From a checkpoint of a small mixture-of-experts model trained on Wikipedia.
Experts: 96 experts in each of 8 layers, a sigmoid router.
Training: a variant of Muon for the experts, 245M tokens, 4009 steps.
Below are experts of layer 3 (counted from 0) of a mixture-of-experts language model. Rows are named router (the router's row for the expert), up (a neuron's input weights, with its number) and show model dimensions 256-319. Each number is 128 + 32 x the weight over its row's rms, rounded and kept within 0 to 255.
After each expert's rows: a language model's description of what the expert responds to. This comes from a sample of Wikipedia text that the model never trained on.

# expert 41
router [121 101 107 178 164 131 133 173 184 104 128 130 165 127 154 119 118 110 166 174 131  98  98  86 112 154  74 113 121  24 116 116  98  67 113 173 141 182 156  82  96  67 135 116 142 118 124 150 141  99 121 109 127 123 165 107 136 117 109 125  87 165 159  70]
up0 [140 146 209 137 115  66 108 125 113 101 134 106 137  71  87 146 131 179 135 159 142 136 189 128 131  97 147  82 165 104 143  94 154 142 123 112 108 156  59  56 157 122 143 159 100  65 139 141 125  68 113 114 121  57 103  97 164 141 130 133 106 121  97 110]
up1 [131 191 119 211 148 117 119  95 166  75 162  88 145  56 146 169 117 121 179 163 153  96 118 123 126 157 135 152 106 111  96 134 173 162 103 144 128 143 143 165 144 111  83 128  96   0 118 108 117 140 135 118 134 145 125 128  72 157 117 146 121 121  46  84]
up2 [144 145 151 110 168 100  72 128 129 124 149  66 128  87 106  74 100 129 115  95 140 154 123 119 102 121  54 148 145 144 174 165 181 142 102 174 137 172 117  81 144 105 115 152 101  84  86 123 192 120 183 172 129 180 161  80 153 161 111 174 115  88  85 125]
up3 [197  61 139 117 102 157 146 164 130 146 131 115 147  89  83 137 136 126 127 164 121 100  87 118 143 162 122  84 140 131 161 134  72  95 134 127 154 169  97 132  85  90 129 108 119 110 140 155 123  74 157 128  86 150 129  91 139 115 141 168 151 139 198 111]
up4 [101  52 108 168 103  99 134 155 132 137 139 112 172  71 161  97 132 159  98 150 166 170 125 154  93 145  69 121 112 146  99 150 130 117 166 168 104 165  97  79 202 160 118 119 168 159  59  99 149 125 179  90 123 144 126 136 116 197 127 138 104 111 135  73]
up5 [146  78 116 166 146 183  99 151 128 145 171 129 106  91 121 123  78 102  94 137 150 109 185 127  92 103 105 106 124 102  78 135 144 122  75  91  79 116 129 116 106 147 151 157  66  91 107 154 120 147 148  91 133 108 124 156 143 177 101  99 129  99 102 138]
up6 [132  72 119  93 108 165 105 164 130 163  94  63 165 214 134  92 149 123 116 160 166 137 115 120 113 112 102 120 141 133 102 122 177 108  81 128 134 147 154 146  97 178 122 142 136 165  59 136 113 145 113 169 176 145 127 118 177 108 136 115 146 143 156  90]
up7 [ 92 108 129 165  92  96 140 137 137 103 164 147 147 137 122  79 131 102 124  99 146 137 160 112 137 126 104 107 149 125  90  58 166 128  73 124 126  98 127 135 113 105 127  86 167 138 158 140 140  35 153 101  85 148 157 113 167 134 152 113 161  83 159 150]
up8 [209 161 120 107 106 151 113  70 125 104 181  78 137 132 172 121 151 159  78 161  87 146 129 141 147 142 149 158 117  95 144 146 145  81 125 162 133  71 104 121 167  20 209  85 110  84  76 129  91 178 120 162  75 111  67 169 115 113 111 124 124 113 113  81]
up9 [172 168 140 139 191 106 124  96 217  93 143 115 145  96 216 140 148 101  57 131 128 151 186  84  73  72  86  81 155 184  98 175 134 158 125 166 131 167 103  89 180 130 121 137 118 134 161 101  56 139 140 140 123 146 180 147 128 134 147  95 193 111 107 123]
up10 [ 77 149 178 131 175 155  79 123 136 189 171 165  99 123 118 125 166  58 144 153 103  73  72 117 125  87  79 101 108  95 123 138  78 113 157 108 158 115 200 128 100 131 158 163 107 147 123 138 109 128 130 195 132 155 133  91 129 106  54 128 103 157 142  99]
up11 [100 136 131 124 103  98  84 137 140 128 122 165 116 118 120 140 144  99 108  89 158 106  95 105 144 164 115 125  99 132  97 135 127 136 140 108 184 121 111 121  94  99 174 100 112 140  99  71 187 150 117 162 151 156  97 130  61 161 150 125 122 134  94 121]
Description: Sentence openers

# expert 48
router [120 118 129 193 153 123 222 192 161 161 117 140 128 169 122 159  55 124 186 166 153  30 115  71 129 138 130  80 111 103 172  63  83  95 115 105 140 128 170 113 171 117  89 158 143  90 125 158 178  78 119 120 145 108 118 135 168 101 108 108 118 155 141  76]
up0 [113 112 115  76 151  92 110  99 149 149 107  93 113 106 230 135  92 136  96  73 122 154 124  72 119 110 145  87 110  92 161  91  79  68  89 143 140 111 150 136 172 165  97 117 145 129 143 169 121 119  90 121 107  91  82 161 126 114 128  43  95 133 102 130]
up1 [161 108  97 138 125 127 156 179 155 152 129 148 128 155  86 111  77 173 152 148 170  93  90 149  94 138 129 164 121 126 120 113 130 174 134 101 142  45 104 100 141 168 119  88 113  88  93 140 152 108 153 129 159  87 146  86 156 147  90 202 130 128 152  96]
up2 [181 123 116 129 123 139 110 119 180 132 176 166 142 117  71  89 164 146 116 135 113 116 140 148 106 179 153  97 131 144  28  91  45 135  87 155  95 124 159 135  96 117 176  57 116 129  75 144  84 135 145 160 107  65 108 144 104  89 123 199 112 119  84 123]
up3 [111 154 130 120 131 126 150 128 134 122  97 145 202 123 128 138 147 145 141  80 155 112 154  87 102 108 164  80 105 210 148 152 111 135  89 128 134 107 144 126 133 129  95 153 132 199  57 124 146 183  69 187 142 152 120 153 121 151  77 108 158 121  59 124]
up4 [153 169 102 118 146  80 160 131 146 120  90 187 223 217  97 184  66 111  89 113 114 170 151 173 136 124 125 115 126 122 125 136 138 155  90  91 110  96 107 110 189 107  84 113 155 133 165 124 112 117 172 145  89 162  87  96 163 120 110 128 149 148 157  75]
up5 [137 140 151 160 132 181 156 128 124 137  95 125 143 190  93  95  90 123 168  86 127 130 124 127 160 125 141 126 117 132 145  82 168 172 123 135 125 115 133 137 165 177  95  91 113 115 129 157 116 146 125 115  97 171 123 112 134 157 132 136 209 145 184 112]
up6 [221 177 141 165 141 114 152 181 116 134 110 132  93 108 100 121 102 162 124 125 115 106 159 149 104 156 107 119 114 190 141 165 169  92 162 126 159 138 136 135 137  99  97 142 130 118 107 136 167 118 113 111 148 127 139 143 129 108 137  89 125 120 119 138]
up7 [124 113  71 120 163 115 116 112 123 143 130 126 120 130 208 140 147 140 105 144 134  59 125 149  95  80 141 183  76 149 144  79 148 124 169 129 106  76 175 140 113 143 130 168 117  75  93 131  92 128  91 136  82 169 127  81 157 145 150 133 132 123 142 141]
up8 [143 104 157  68  97 135 156 125 146  64  90 174 161 132 109  81  98 146 144 154 108  94 126 115 133 136 180 140 167 109 136 142  86 107 147  92 138 102 136 101 158 133  92 155 108  75 132 119 106  94 153 106 107  73 143 140 119 137 140 175 130 154  97 125]
up9 [133  91 152 196  92  75  88 150  84 112 104 122 123 147 148  72 170 134 138 114 182 124 149 101 157 136  96   8  81 102  93 105 147 107 151 149 169 137  78 142 138 164 133 158 115 139 153 141 170 124 175 116 193 160 148 134 138  98 152 116 146 181 117 107]
up10 [161 171 122 146 145  92 105 152 131 118 111 149 180 118 136 149  86 150 157 122 128 125 154 162 132 110 137 126  99  96 171 145 156 119 116 122 145 140  99 170 131 142 160 175 142 178  94 131  56 108  88  72 118  66 120 143 155 118 116  83 131 101 144 159]
up11 [ 94 110  92 112 165 101  71 106 152 165 138  99 169 153 164 149 156 112 116 123 113 108 199 207 123 148  94 186 133 105 162 125 181 130 109  81  91 136  99 148 150 119 105 100  91 154 118 141 145 101 133 149  97 129  83 134 140 103 126 158 140 182 116 142]
Description: Definite article the

# expert 16
router [136 120 161 154 154 145 178 152 151 133 113 128 159 125 151 162 115 126 131 118 123 129 124  90 109 131  54 123 151 116 180 127  87 106 204 137 165 106 107  96  92 109 111 190 160 138 137 168 134 118 112 104  98  63 156 194 113 149 120  96 156 162 140  64]
up23 [106 139 128 116  90 153 119 113 131 133 138 138 127  85 135 128  82 167 116 101 112 210 162 157  66  94  41 132  95 131 124 141 112 128 167  85 162 128 112  69 154  86 148 208  90 158 180 173 141 130 114 136  95 128 119 137 141 130  86 101 188 167  73  99]
up24 [131 144  99 113 150 116 235 152 138 168 124 144 155 135  84 120 102 162 143 138 174 150 119 207  92 106 119 125 132 126 119  60 128 151  96  64 106  84 140 130 110  87 120 153 129 107 106 212 162 163 135 135 121  92 146 149  64 110 141 129 156 122 178 185]
up25 [124  90 163  95 135 145  95 127 124  79 171 127 142  88 107 170 131 149 128 185 183 105 115 140  97  67 120 105 147 167 103 164 183 123 149 178 104 114 111 152  83  83 118 127 121  94 130 115 108 138 130 124 161  75 137 189 143 158  72  90 144 152 132 101]
up26 [126 136 114 170 146  92 159 115 165 129 163 120 132 136 197 164 171  97 169  73  81 142 155  75 174 126 154  86 146 129 128 168  93 123 149  99  94 103 134 153 133 135  81 154 145 110 141 117 137 144 166  92 133 109 106 141 126 185  88 106 132 109 118  66]
up27 [120 150 119  89 124 101 180  87 194 124 119 164 141 164 191  62  45 140 143 115 130 100 141  98 104 104 132  81 148 137 102 160 135 141 102 108 110 105 130 173 144 132 143 164  89 148  53 186 117 123 128 196 121 169 134  94  55 146 211  67 211  88 103 123]
up28 [136 107 137 149 102  78  88 190 135 120 130  91 140  96 154  94  49 107 195 179 138 113 127 105 103  67 104 132 116 166  91 145 138 143 138 166 133 147  97 128  98 161 109 111 151 171 116  99 162 159 142 141 191 113 135 153 112  79 136 163 173 128 151 127]
up29 [173 103 147 124 129 132 109 122 126  89 152  73  72 125 138 123 105  88  95 150 141 117  90  42 127  95 181 103 152  65 164 145 167  99 126 109 134 111 132 135 115 139 185 144  51 106 126 133  43 109 116 156 151 175 128  87 122  97 120 152 166 186 219  79]
up30 [155 114 117 161 126 157 141 103  95 110 157  83 135 129 173 111 149 133 177 108 147  98 102 101 110 150 148 134 135 129 137 162 101 153 149  58  67 118  87 113  93  78 148  88 125 136 140 176 111  99 132 127  84  82  99 132 119 150 124  73 141 117 147 125]
up31 [189 172 120 170 141 114 125 137 188  87 127 110 141 102 146  93 146 121 137 195 152 157 130  83 131  87 140 153 117 161 157 195 115 133 136  98 102  86 173 134  91 159 122 172 179 164 111 148  65 145 175  82 142 122 131 128 128 145 180 127 123 155 103 161]
up32 [115 111  65 138 131 152 149  91 114 183 131 140 114  96  97 157  51 137 140  84  42 117 178  87 143 110 105 170 179  95 144 100 134  62 132 140 128 120 141 129 130 176 130 111 102 133 109 175 175 157  54 196 156  83 164  76 115 112 159 145 130 110 123  69]
up33 [132  94 137 136 168 177 142 137 132  82 208  83 103 116 149 105 132  30 140  91 117 109 176 102  94 111 108 114 138 136 185 151 148 126 145 100 137  93 105  63 105 145 176 132  94  93  74 150 144 168 151 123 149  75 164 159 109 176 141 163 160  84 175  68]
up34 [155 159 122 221  96 143 142 133 114 120 162 132 157 131  91 117 116 113 156 171 120 100 134 128 134 141  69 158 142 145 131 159 101 161 140 134 131 111 140 102 133 157 125 156 100  96 149  99  74 105 113  83 117  82  95  97 182 149 128 117  95 130 202 162]
Description: Verbs and verb endings

# expert 33
router [121 159 120 178 133 168 165 172 123 172 130 165 125 128 110 171 101 105 109 156 140  98 109  96  84 208  82  90 151 118 142  94 148  93 161 131 193 128 129  93 121  84 132 130 187 155 158 116 141 132  88  88 128 156  99 168 156 107 126 131 146 126 117 152]
up0 [168 155 164 133 206  82 136 136  84 131  85 164 158  93  70 147 116 119 211 170 150 145 134  80 119 139 115 129  66 116 154 115 151  97 152 153 129  67 102 117 127 143  85 157 179 171 123 136 134 120  65 123 130 159  88 128 145 155 155 120  92 128 102  97]
up1 [108 137 132 196 127 176 128 111 147 100 144  93 114 100 138 108 112  60 164 173 117 194 110  71 152  99 162 120 107 137 161  87 116 115  78 201 116 154  92 156 128 130  85 133 112 109 136 133 120  84 120  67  74 103 127  77 172 213  64 151 110  92 115 127]
up2 [113 144  90 157  92 138 138 180 161 102 179 110 149 206  99 123 101 118  82 148  89 126 145  75 104 177  95  98 157 128  93 101 118 102  92 110  98 178 117 169 108 140 140 169 151  90 178 130 150 132 140  95 165 201 122 118 134 125 117 137 176 138 103  81]
up3 [ 52 105  79  58 128 128 199 178 111 118 153 146 107 124  82 157 115 136 101 155  77 132 154  64 151 136 114 134 107 148 115 124 144 111 153 110 174 114 133 112  92 102 191  39 115 128 120 194 132 120 137 140 101 135 124 132 131 179 157  96 133 147 155  78]
up4 [152 120 125 195 145  81 135 128 201 117 110 143 115 144 113 160 190  45 123 145 154 138 102  73 186 135 102 144 140 121 145 176  94 129 147 114 103 153 119 135  90 133 155 110 137  91 135 167 124  89  91 115 122  93 107  98  85 166 145 168 148 147  73 151]
up5 [115 183 110 146 138 130 139 134 197 152 147  99 116 125 155 150 125 140 149 133  88  92 160 104 144 174  67 154  82 102 151 109 150  73 191 145  49 130 152 138 128 123 115 125 134 119 123  83 124 167 123 133 114 120 124 109 145 109  71  84 126 175 133 102]
up6 [125 162  87 111  66  67 124 213 155 150 120  54 129 110 145 138 149 131 130 106 130 137 121 115  55 130 141 145 130 116  91 113  82  94 126 164 159 126 139 101  71 115 133  96 188 156 129 143  87 150 174 115 150  97 134 115 166 137 147  97  78 115 128 116]
up7 [111 137 135  69 128 136 150 108  91 133 115 115 145  91 127 121  98 114 142  89 193 144 111 153 132 159 108 138 150  68 132 141 208 140 118  75 149 145  82 140  79 201 132 135 124 157 130  57 167 138  97 126 158 181 104 156 185 121 122 106 186 144 140  81]
up8 [ 90 158 173 131  86 136 123 157 145 152 152 170 151  47 135 153 133 165  88 153 129 160 125  95  92  85  63  78 134 155 116 133 102 149 150 106 109 122 105 111 140  89  75 182 132 146 138 154 138 124  85 183 123 183 110  81 137 130  90 108 112  72 110 105]
up9 [ 69 107 120 137 147 113 145 148  91 209 102 155 168  71 159 132 119 118 129 123 125 108  91 139 112 152 129 113  82 148 130  99  98  71 120  89 113 141 122 119 161 120 110 117 164 159 126 154 141  91 140 169 136 122 155 100 137 136 108 107 115 130 116 151]
up10 [123 144  48 157 112 134 126 150 144 110 140 129 168 148 146 100  89 104  72 204 117 148  37 101  89 133  38 168 117 173  88 164 125 145 155 145 132  74 150 142 105 119 138 175  95 144 115 102  71  95  99 143 105 145  91 158 129 127 105 143  90 111 138 143]
up11 [165  97 170 127 136 111 170  75 109  95 111 137 173 116  92 139 133 158 141 139 189 197 132 146  22 107 167 111 104 137 152 144 115 136  68 103 141 153 127 133  96 139  95 149 172 110 122 147  57  62 117 156  97 110  83 129 157  91 102 186 136 144 131 137]
Description: Verbs after copulas

# expert 44
router [101 144 143 148 142 172 153 152 117 154 103 134 148  88 155 127  88  86 182 190 118 139 160  48 181 122 111 204 154  96 186 156  61  80 179 156 214 176 153  65 128  80  81 128 139 138 131 169 174  86  94 124 107 129 139 115 160 144  90 138  79 151 132 143]
up0 [137 135 170 113 108  69  96 194 126  83 128  98 110 133 162 144 177 124 165 162 150 147 106  43  88 116 114 146 118 112 181 153 109 121 131 121 208 152 126 141 137 152 127 171 120 157  89 146 136 143 117 144 129 149 177  90 154 189 118  54  68 132  79  59]
up1 [ 79  28 136 156 129 143 175  96 102 166 109 136 114 200 117 123  56 142 139 112 131 108 141 128 101  94  88 143 153 141 179 107 158 118 155 130 151 144 131 102 106 115 123 100  79 139  69 108 110 143 106 107  89 116 133 157 188  61 169  99  99 187 172 110]
up2 [136  93  80 162 143 170 194 173 119 164 101 137 194 109 118  98 107 156 200 126 117 159 142 110 163 117 128 181 121 153 189 124  82 105 127 119 150 118 143 114 148 158 159 130 115 133 126 205 149  87 157 138 116  92 142 115 205 118 134 152  77 132  89 111]
up3 [132 176 163  36 125 113 124 121 103 165  83  96 118 119 121 166  79 114 180  70  98 162 116  75 190 140 158 171 190 136 130 174 113 113 139 105 185 156 139 151  94  94 137 160 146 138 101  85 166  74  67 149 120  94 100 112  84 177 113 156 144 170 124 177]
up4 [148  92  88 103  88  84 120 118 106 159 129 152  97  96 168 130 123 139 150 114 144  92  75  87 136  92 126  84 164 101 126 118 180 152 149 100 158  75 214 133 167 158 107 119 114 167 183 157 179 124 158 125 117  63 156 153 190 156 138  76 123 103 102 158]
up5 [140  91 124 147 110 150 113 105 114 132 110 118 166  94 105 138 113 120 172 203 125 156 156 143  84 146 130 117 141  87 127 119 103  95 130  76 103 125 102  92 138 137 158 167 166  79  65 134 159 119 201  73 152 153 111 179  27 205 150 154 124 118 179 120]
up6 [140  71 140 170 121 119 121 149 120 164  92 126 104  73 142 110  82 134 134 149 136 132 117 180  42 126 132 148  96 137 151 140  84  97 123 143 148 115 148 134 137 133 144 162  72 162 144 139  82 109 156  77 109 103 147 112 213 115 120 154 114 114  62 136]
up7 [137 132 111 168 101 204 122 168 109  99  63 134 146 161 147 123 144 129 151 148 106 138  90 180 138 147  87 123  48 111 175  97 141  94 165 129  85 111 104 186 128 127 103 126  65 105  86 140 148 113 119 123  78 162 136 127 191 122  86 140  95 115 107 158]
up8 [ 79 130 116 102 160 145 111 171 146 126  60 105 130 173 169 146 110  89 130 160 172 134 111 119 137 136  97 171 175 151 140 130 112 129 135 116 185 118 101  82 115 122  85 144 170  98 123 131 175 130 145  65  84 156 110 128 158 144  94 107 107 104 140 112]
up9 [162 142 100 105 129 145 103  99 164 131 133  91 123 107 154 193 175 108  89 143 157 145 126 120 138  59  99 171 191  87 104 107 127 128 118 151 137 200 139 162 122 131 124 163 115  83 153 117 136 149 143  79 162  98 171 117 153 202 116  86 111 135 154 132]
up10 [113 139 120 107 100 140 102 121 155 126 156 103 105 124 147 148 135 121 110 109  99 148 101 127 149  98 109 104 110  87 109 126  81  99 129  89 118  96 134 166 133 174  91 122 112  81 137 172 116 129 157  95  95 100 135 143  84 115 165 110 101  89 137 129]
up11 [140 124 120 136 162 150 122 117 145 200 118 167 138  88 173  91 134 155 114 106 138 153  69 100 152 141 241 179 134 117 151  79 159 100 165 139 109 120 123  88 131 127 148  79 144 181  82 136 131 201 102 136 144 151 110 130 132 118 115 167 165 151 126 106]
Description: Person role nouns

# expert 45
router [ 66 142 140 109 104 183 132 181 131 158 145 134 113 112 162 164 153  95 137 181 135 109 116 123 183 150  89 101 135  92 201 129  91  70 153 135 178 133 122 133 162  95 154 167 122 145 129 150 159  84  65 164  91  98 114  82 150  96  20  88  80 125 124 121]
up0 [ 89 133  52 104 110 139 141  86 137 179 107 166  75 110 121 211 123 109 162 106 113 125 121 113 193 133 113  85 138  95 126 111 133 138 149 122 135 123 146 136 102  89 124 168 125  78 151 126  91  99  95 131 174 105 141 112  89  90 127 117 151 145  99 115]
up1 [ 80 183 150  98 136 119 140  66 165 197 211 157 126 120 111 120 136 150 202 111 167 113 121 155 152 138 105 133  66 118 165 109 153 128 128 109 101 116  95 147 165 112 128  73 105 115  95  75 154  97 131  87 124 145 137 133 185  77  64 196 123 111 149  88]
up2 [ 74 115 129 132 109 157 156 142 119 124 112 200 148 118 105 126 108 112 128 174 144 115 199 134 126 122 161 122 168 129  81  81 122  95  91  72 123 151 127 154 162  85 124 129 138 125  80 130  56 109 154 103 140 115 170  66 182 129  45 124 112 151  92 107]
up3 [106 147 118 176 162 107  84 142 116 118 117  94  41 107 125 210 123  76 153 210 149 144 146 113  98 161 124  95 153 116 181 108 148 147 185 112 133  95  96  97 103 155 117 154 127 128 155 130 106  69 114 168 170 131 113  77 100 118  90  82 135  88 129 123]
up4 [ 99  89  82 107 110 127 115 120 106 133  56  54  96 120 165 156 127  88 132  99 132 149 153 141 152 132  68 115 131  82 137 164 102  92 177 116  90 181 136 144 166  93 137 130 121 114 156 111 116 130 113 102 130 192 137  76 130 134  63 122 103 105  90 103]
up5 [146 173 183 171 153 142 123 150  98 112 109 108 131 177 112 143 118 148 106 155 163 126 175 124 120 138 129 111  93  89 255 177 191 109 114 111 152  95 165 154  87 103 143 126 134 156 149 139 148 132 111  82 147 133 124 134  96 146  99 102 109 158 159 109]
up6 [ 92 223 166  81 108 135 161 197 100 131  89  91 101 146 152 162 164 151 124 214 140 151 164 108  82 154  81 152  87 150 153 146 145 117 122 120 116 136 100 144  89 133  93 164 103 198 124 108 139 140 156 142 103 116 128 144 162 112 126  97 169 119 121 210]
up7 [110  97  98 123  97 179 103 159 134 158 142  91  83 126 135  97 141 113 108 166  96 139 167 161 137 151  88 131 125  86 100  31  96  84 179 168  98 121  97 112 154 117 151 108 168 142 173 144  81 123  47 148 186 132  83 135 119  97  78  96 171 114 121  97]
up8 [202 101 118 141 147 134 139 109 169 158 137  91 139 137 158 140 176 101 183 122 125 134 184 103 170 100 144 103 223 123  37  88 144 126 133 129 139 122  66 128 110 160 156 136 142  81 165 181 121 138 103 193 166 111 135  82  77  95 121 118 125 133 129  62]
up9 [146 131 119 100 115 119 115 135 167 105 142  84 137  70 175 137 137 146 112 137 130 183 158 174 136 136 124  55  98 152 128 181  98 142 130 140 129 137  97 127 132 143 117 192 154 117 142 132  67 111 128 131 113  70 134 124 115 127 192 156 107 106 136 118]
up10 [ 32 106  98 175 107 135 164 167 136 141 139  87 114  87 123 100 159 106 141 180 156 155  96 120 164 104 151 129 152 160 135 131 103  94 135 125  69 165 112 126  95 157 119 130 133  90 180 148 115 112  79 132 130 135 106  56 125 121 172 101 121 133 133 128]
up11 [ 85 143  98 188 118 142 110 122 109 108 150 103 118 143 131  79 111 147 104 148 116 125 134  97  24  79 121 149 138  97  94 117 165 154 160 118 127 152 116 123 124  99 160 101 118 141  86  92 131 171  55 117 146 149 103 154 158  88 137 183 139 146 118 103]
Description: Institution name heads

# expert 53
router [ 89 154 123 140 110 159 118 163 187 134  91 147 112 139 198 141 127 110 128 114 138 129 110  66 154 119  84 155 111 116 249 151 131  73 158 153 204 156 142 100  99  89 134 167 132 145 145 140 138 107  77 151 133 164 153 141 143 135  70 107  77 103 119 145]
up0 [104 135 108 118 132 171 154 175 152 145  87 177 142 120  99 115  83 158  77 130 142 119 128 120 138 123  84 141  66 160 131 122 172  98 108  87 175  76 150  55  95  68 127 129 189  75  71 131 189  71  40  93 146 143 162 160  85 122 113 132  98  58 123 140]
up1 [197  97 150 180 110  92 138 121 163 144 139 132 152 118 111 115 148 176 163 136 125 151 126 167 121 146 121 128  98  73 194 136 127  98 144 188  91  88 110 113 154 105 122 139  92 143 220 163 146 209 162  93 130  98 138  87 116 141 100 121  82 158 107 128]
up2 [ 54 200 149 126 158 122  88 117 121 114 104 168 117 117 120 140 166  92 160 121  62  80 143  81 127 117 166 128  93 146 130 159 130  90 197 146 133 176 128 178 118 117 126 126 111 117 109 109 107 120 155 138 119 155 168 151 158 163  91 163 124 128 109 117]
up3 [ 81 130 111 111  70 131  71 122 148 117 132  96  66 141 179 157  83 107 136 108 150 113 133 115 114 138 147 113 173 118 160 191 126 105 124 116 139 108  87 119  97 150  89 146 133 116 134 139  83 117  93 170 133 113 182 116  69 159 172  88 199 131 160 152]
up4 [ 97 146 109 127 117 132 107 169 127 158 146  97 107 112 158 123 155 182  90 126  83 125 152 149 171  82 142 119 168 103 120 174 169  56 116 158 139 134 112 127 153  79 115 102 180  69 205  82 159 121 143 110 121 151 102 133 126 133  94 118 162 116  38  97]
up5 [151 166 147 140 117 165 148 100 130 108 145  74 126 167 118 172 125  34 112 126 141 177 132 124 113 114  84 150 138 127 210 161 176 145 153 124 105 120 123  81 138 120 130 100 143 148 127  59 105 124 186 132 122 140  78 122  92 156  82 165 126 142 139 175]
up6 [ 98 137 106 170 119 112 141 122 102 104  93 123  63 133  74 101 157 125  85 122  79  98 111  76 183 109 108 103 142 156 143  79 118  81  65  84 150 161 146 136 188 120 118 123 111 155 143 102 128 115 134 157  90 117 160 148 134 128  94 162 132 150 109 168]
up7 [161  86 201 163  83 109 132 117  90  66  88  88  99 151 153 106 144 174 152 105 117 118 125 124 193 154 120  66  62 120 139 155 185  84 116 119 178 119 125 160 167 115 143  98 156 150 138 131 115 108 165 139  78  91 139 163 107 154 115  76  74 141 117 131]
up8 [118 164 153  85  54 120 165 136  82 114 136 105 161 168  94 143 145 136 154 112 160 183 192  85 114  62 127 168 107 133 165 137 171 127 140 173 149 143 174 174 103 146 135 169 155 132 126 157 143 102 143 100  86 101 175 144 149 138 128 122  98  75 153 160]
up9 [102 222 157 142 127 125 126  85 135 136 130 145 119  88 125 114 153 172 160 158 113 141  95 130 126 142 146 113 136 159 177 194 139  79 169 168 156 128 126 102 128  90 100 146 168 109 101 144 153 148 123 109  91 155 136  87  99 134 103 161 139 119 161 202]
up10 [ 75 134 134 115 169 161 147 144 104 163 116 160  90  89 154 154 118 146  86 129  93 148 128 138  99 122  66 139  85 152 132 166 128 126 208 151 142 171 106 186  92 170 150 198 107 199 146 115 114 153 114 123  90 142  60 109  86  97 140 130  98 133 122  80]
up11 [115  77 118 131 114  79 155 103  91 128 190 149 158 126 181 148 121 153 167 191 105 144 115 128 111 102 162 111 127 164 130 154 144 165  51 127 146  90 151 111 150 173 153  60 160 149 139 104 144  94 110  91 175  90 125 132  83 137  71 132 146 113 125 127]
Description: Sport and institution nouns

# expert 30
router [128 110 107 167 141 151 182 115 168 121 106 127 152 122 177 152 101  80 197 136 147 147 136  67 162 135  54 138 133  86 125 114  93 118 168 156 125 160 158 126  89  94 124 135 108 137 117 221 144 112 159 160  76  93 126 152 129 106 101 117 127 181 118 130]
up0 [148  92  93 115 112 102  92 118 142  87 108 139 139 146 161 122 120 125 166 103 133 175 113  96 109 131 141 163 112 143 136 130 136 144  53 142 123 124 100 144 140 159 236 126  79  86  87 128  91  73 152 115 130 136 141  89 125 116  89 192 124  96 151 160]
up1 [158 151  86 135 149 123  98 152 145 137 146 124  75 137 125 146 151 164  65 149 104 121 157 126 111 144 123 124  97 106  80 112 131 119 172  91 110 106 124 178 104   0 166 136 140 151 134 140 144 110 171 149 137 170 110  66 154 134  95 120 149 117 119 151]
up2 [102 134 100 128 114 140 130  93 123 125 164  80 152  84 110 113 144 102 144  98  25  86 115 162  97 106 156 155 143 124 146 117  90 133  93 155 113  95 144 103  76 100 101 118 123 106 150 151 153 163 154  79 161 130 210 133 117 118  80 111 157 133 165  83]
up3 [164 173 137 150  30 144 187 122 143 136 138  81 127 170 105 108 135  63 131 151 125  74 116 166  87 132  87  74 161 105  85 136 136 113 184 112  68 145 115 101 103 109 163 115 115 104 100 141 137 142 177 133 163  84 182 184 123  64 142 131 147 145 128 172]
up4 [125 176 150 158 143 140 112 118 154 137 152 151 119 143 100 172 110  83 110  96  78 132 180 111 114  91 157 144 104 131 132 165  96  84 122 208 103 112 204 112 105  72 134 109  98  59 125 148 130 124 130 122 128 137 115 155 194 142 149 102 117 111 103 154]
up5 [179 114 126 133 162  78 159  56 119 118 110 180 131  59 119 120 157 127 134 121 115 136 119 105 164 148 156 153 141 123  76 185 114 121 119 128  94 135 131  95 113  74 145 110 130  78 116 155 124  90  47 103 114 129 122 138 114 149 123 101 212 139 148 101]
up6 [100 115 166  93 176 193 153 115 146 121 103 100 136  79 171 160 110 195 136  92 118 209 132 106 129 118 173 116 161 124  88 129 144  72 139 127 154 122  74 145 157 116 159  96 163 122 117 105 157 117 102 199 128 158 142 126 110 161 174  79 116 163 145 133]
up7 [156 135 110 181 150 125 162 127 149  37 153 149 220 137 106 126  99 173 113 119 113 109  77 102 141 138 121 141 149 127 139 112 119 143  43  85 202 162  98  93  94 144 129 115 140 131  64 113 158 113 104 139 127 133 133  85 121 103  90 141 126 125  95 149]
up8 [199 160 123 174 154 197 157  81  82 162 157 143 166 141 137 126 116 115 139 117 130 193 125 108 125  35 151 173 129  98 144 155 165 182  83 122  32  91 117 150  88 104 121 143 103 120 140 121 128 136 145 116 127 126 130 103 110 113 183 112 198 144 183 183]
up9 [169  84 127 138 136 148 143 154  96 100 132 107  90 119  89 116 111 102 141 107 121  62  99 150 107 125 136 184 123 163  77 157 135 132  64 164 102  72 107 159  88 119 133 114  97 154  91 132 127 149 122 114 161 190  97 198 104 148 168 145 179 131 132 120]
up10 [106 156 100  90 155 128 144 138 127 144  92 112 133 132 116 136  91  91 102 138 145 166 168  91 127  78  91 134 147  89 128 136 162 117 150 166 118 115 165 142 153 122 210 111  83 115 173 118  23 133  85 153 132 103  91 125 121 115 111 119 115 146 148 148]
up11 [110 114 111 119 156  86 149 164 104 208 144 121 153  68 135 157 137 112 190 149  97 121 153  92 111 109 111 119 171  67  79 133 113 126 190 151 111 107 150 127 119 174 146  93 124 131 181 167 149 246 140 176 134 115 136 127 127  94 116 163 192 146 115  91]
Description: Prepositions and conjunctions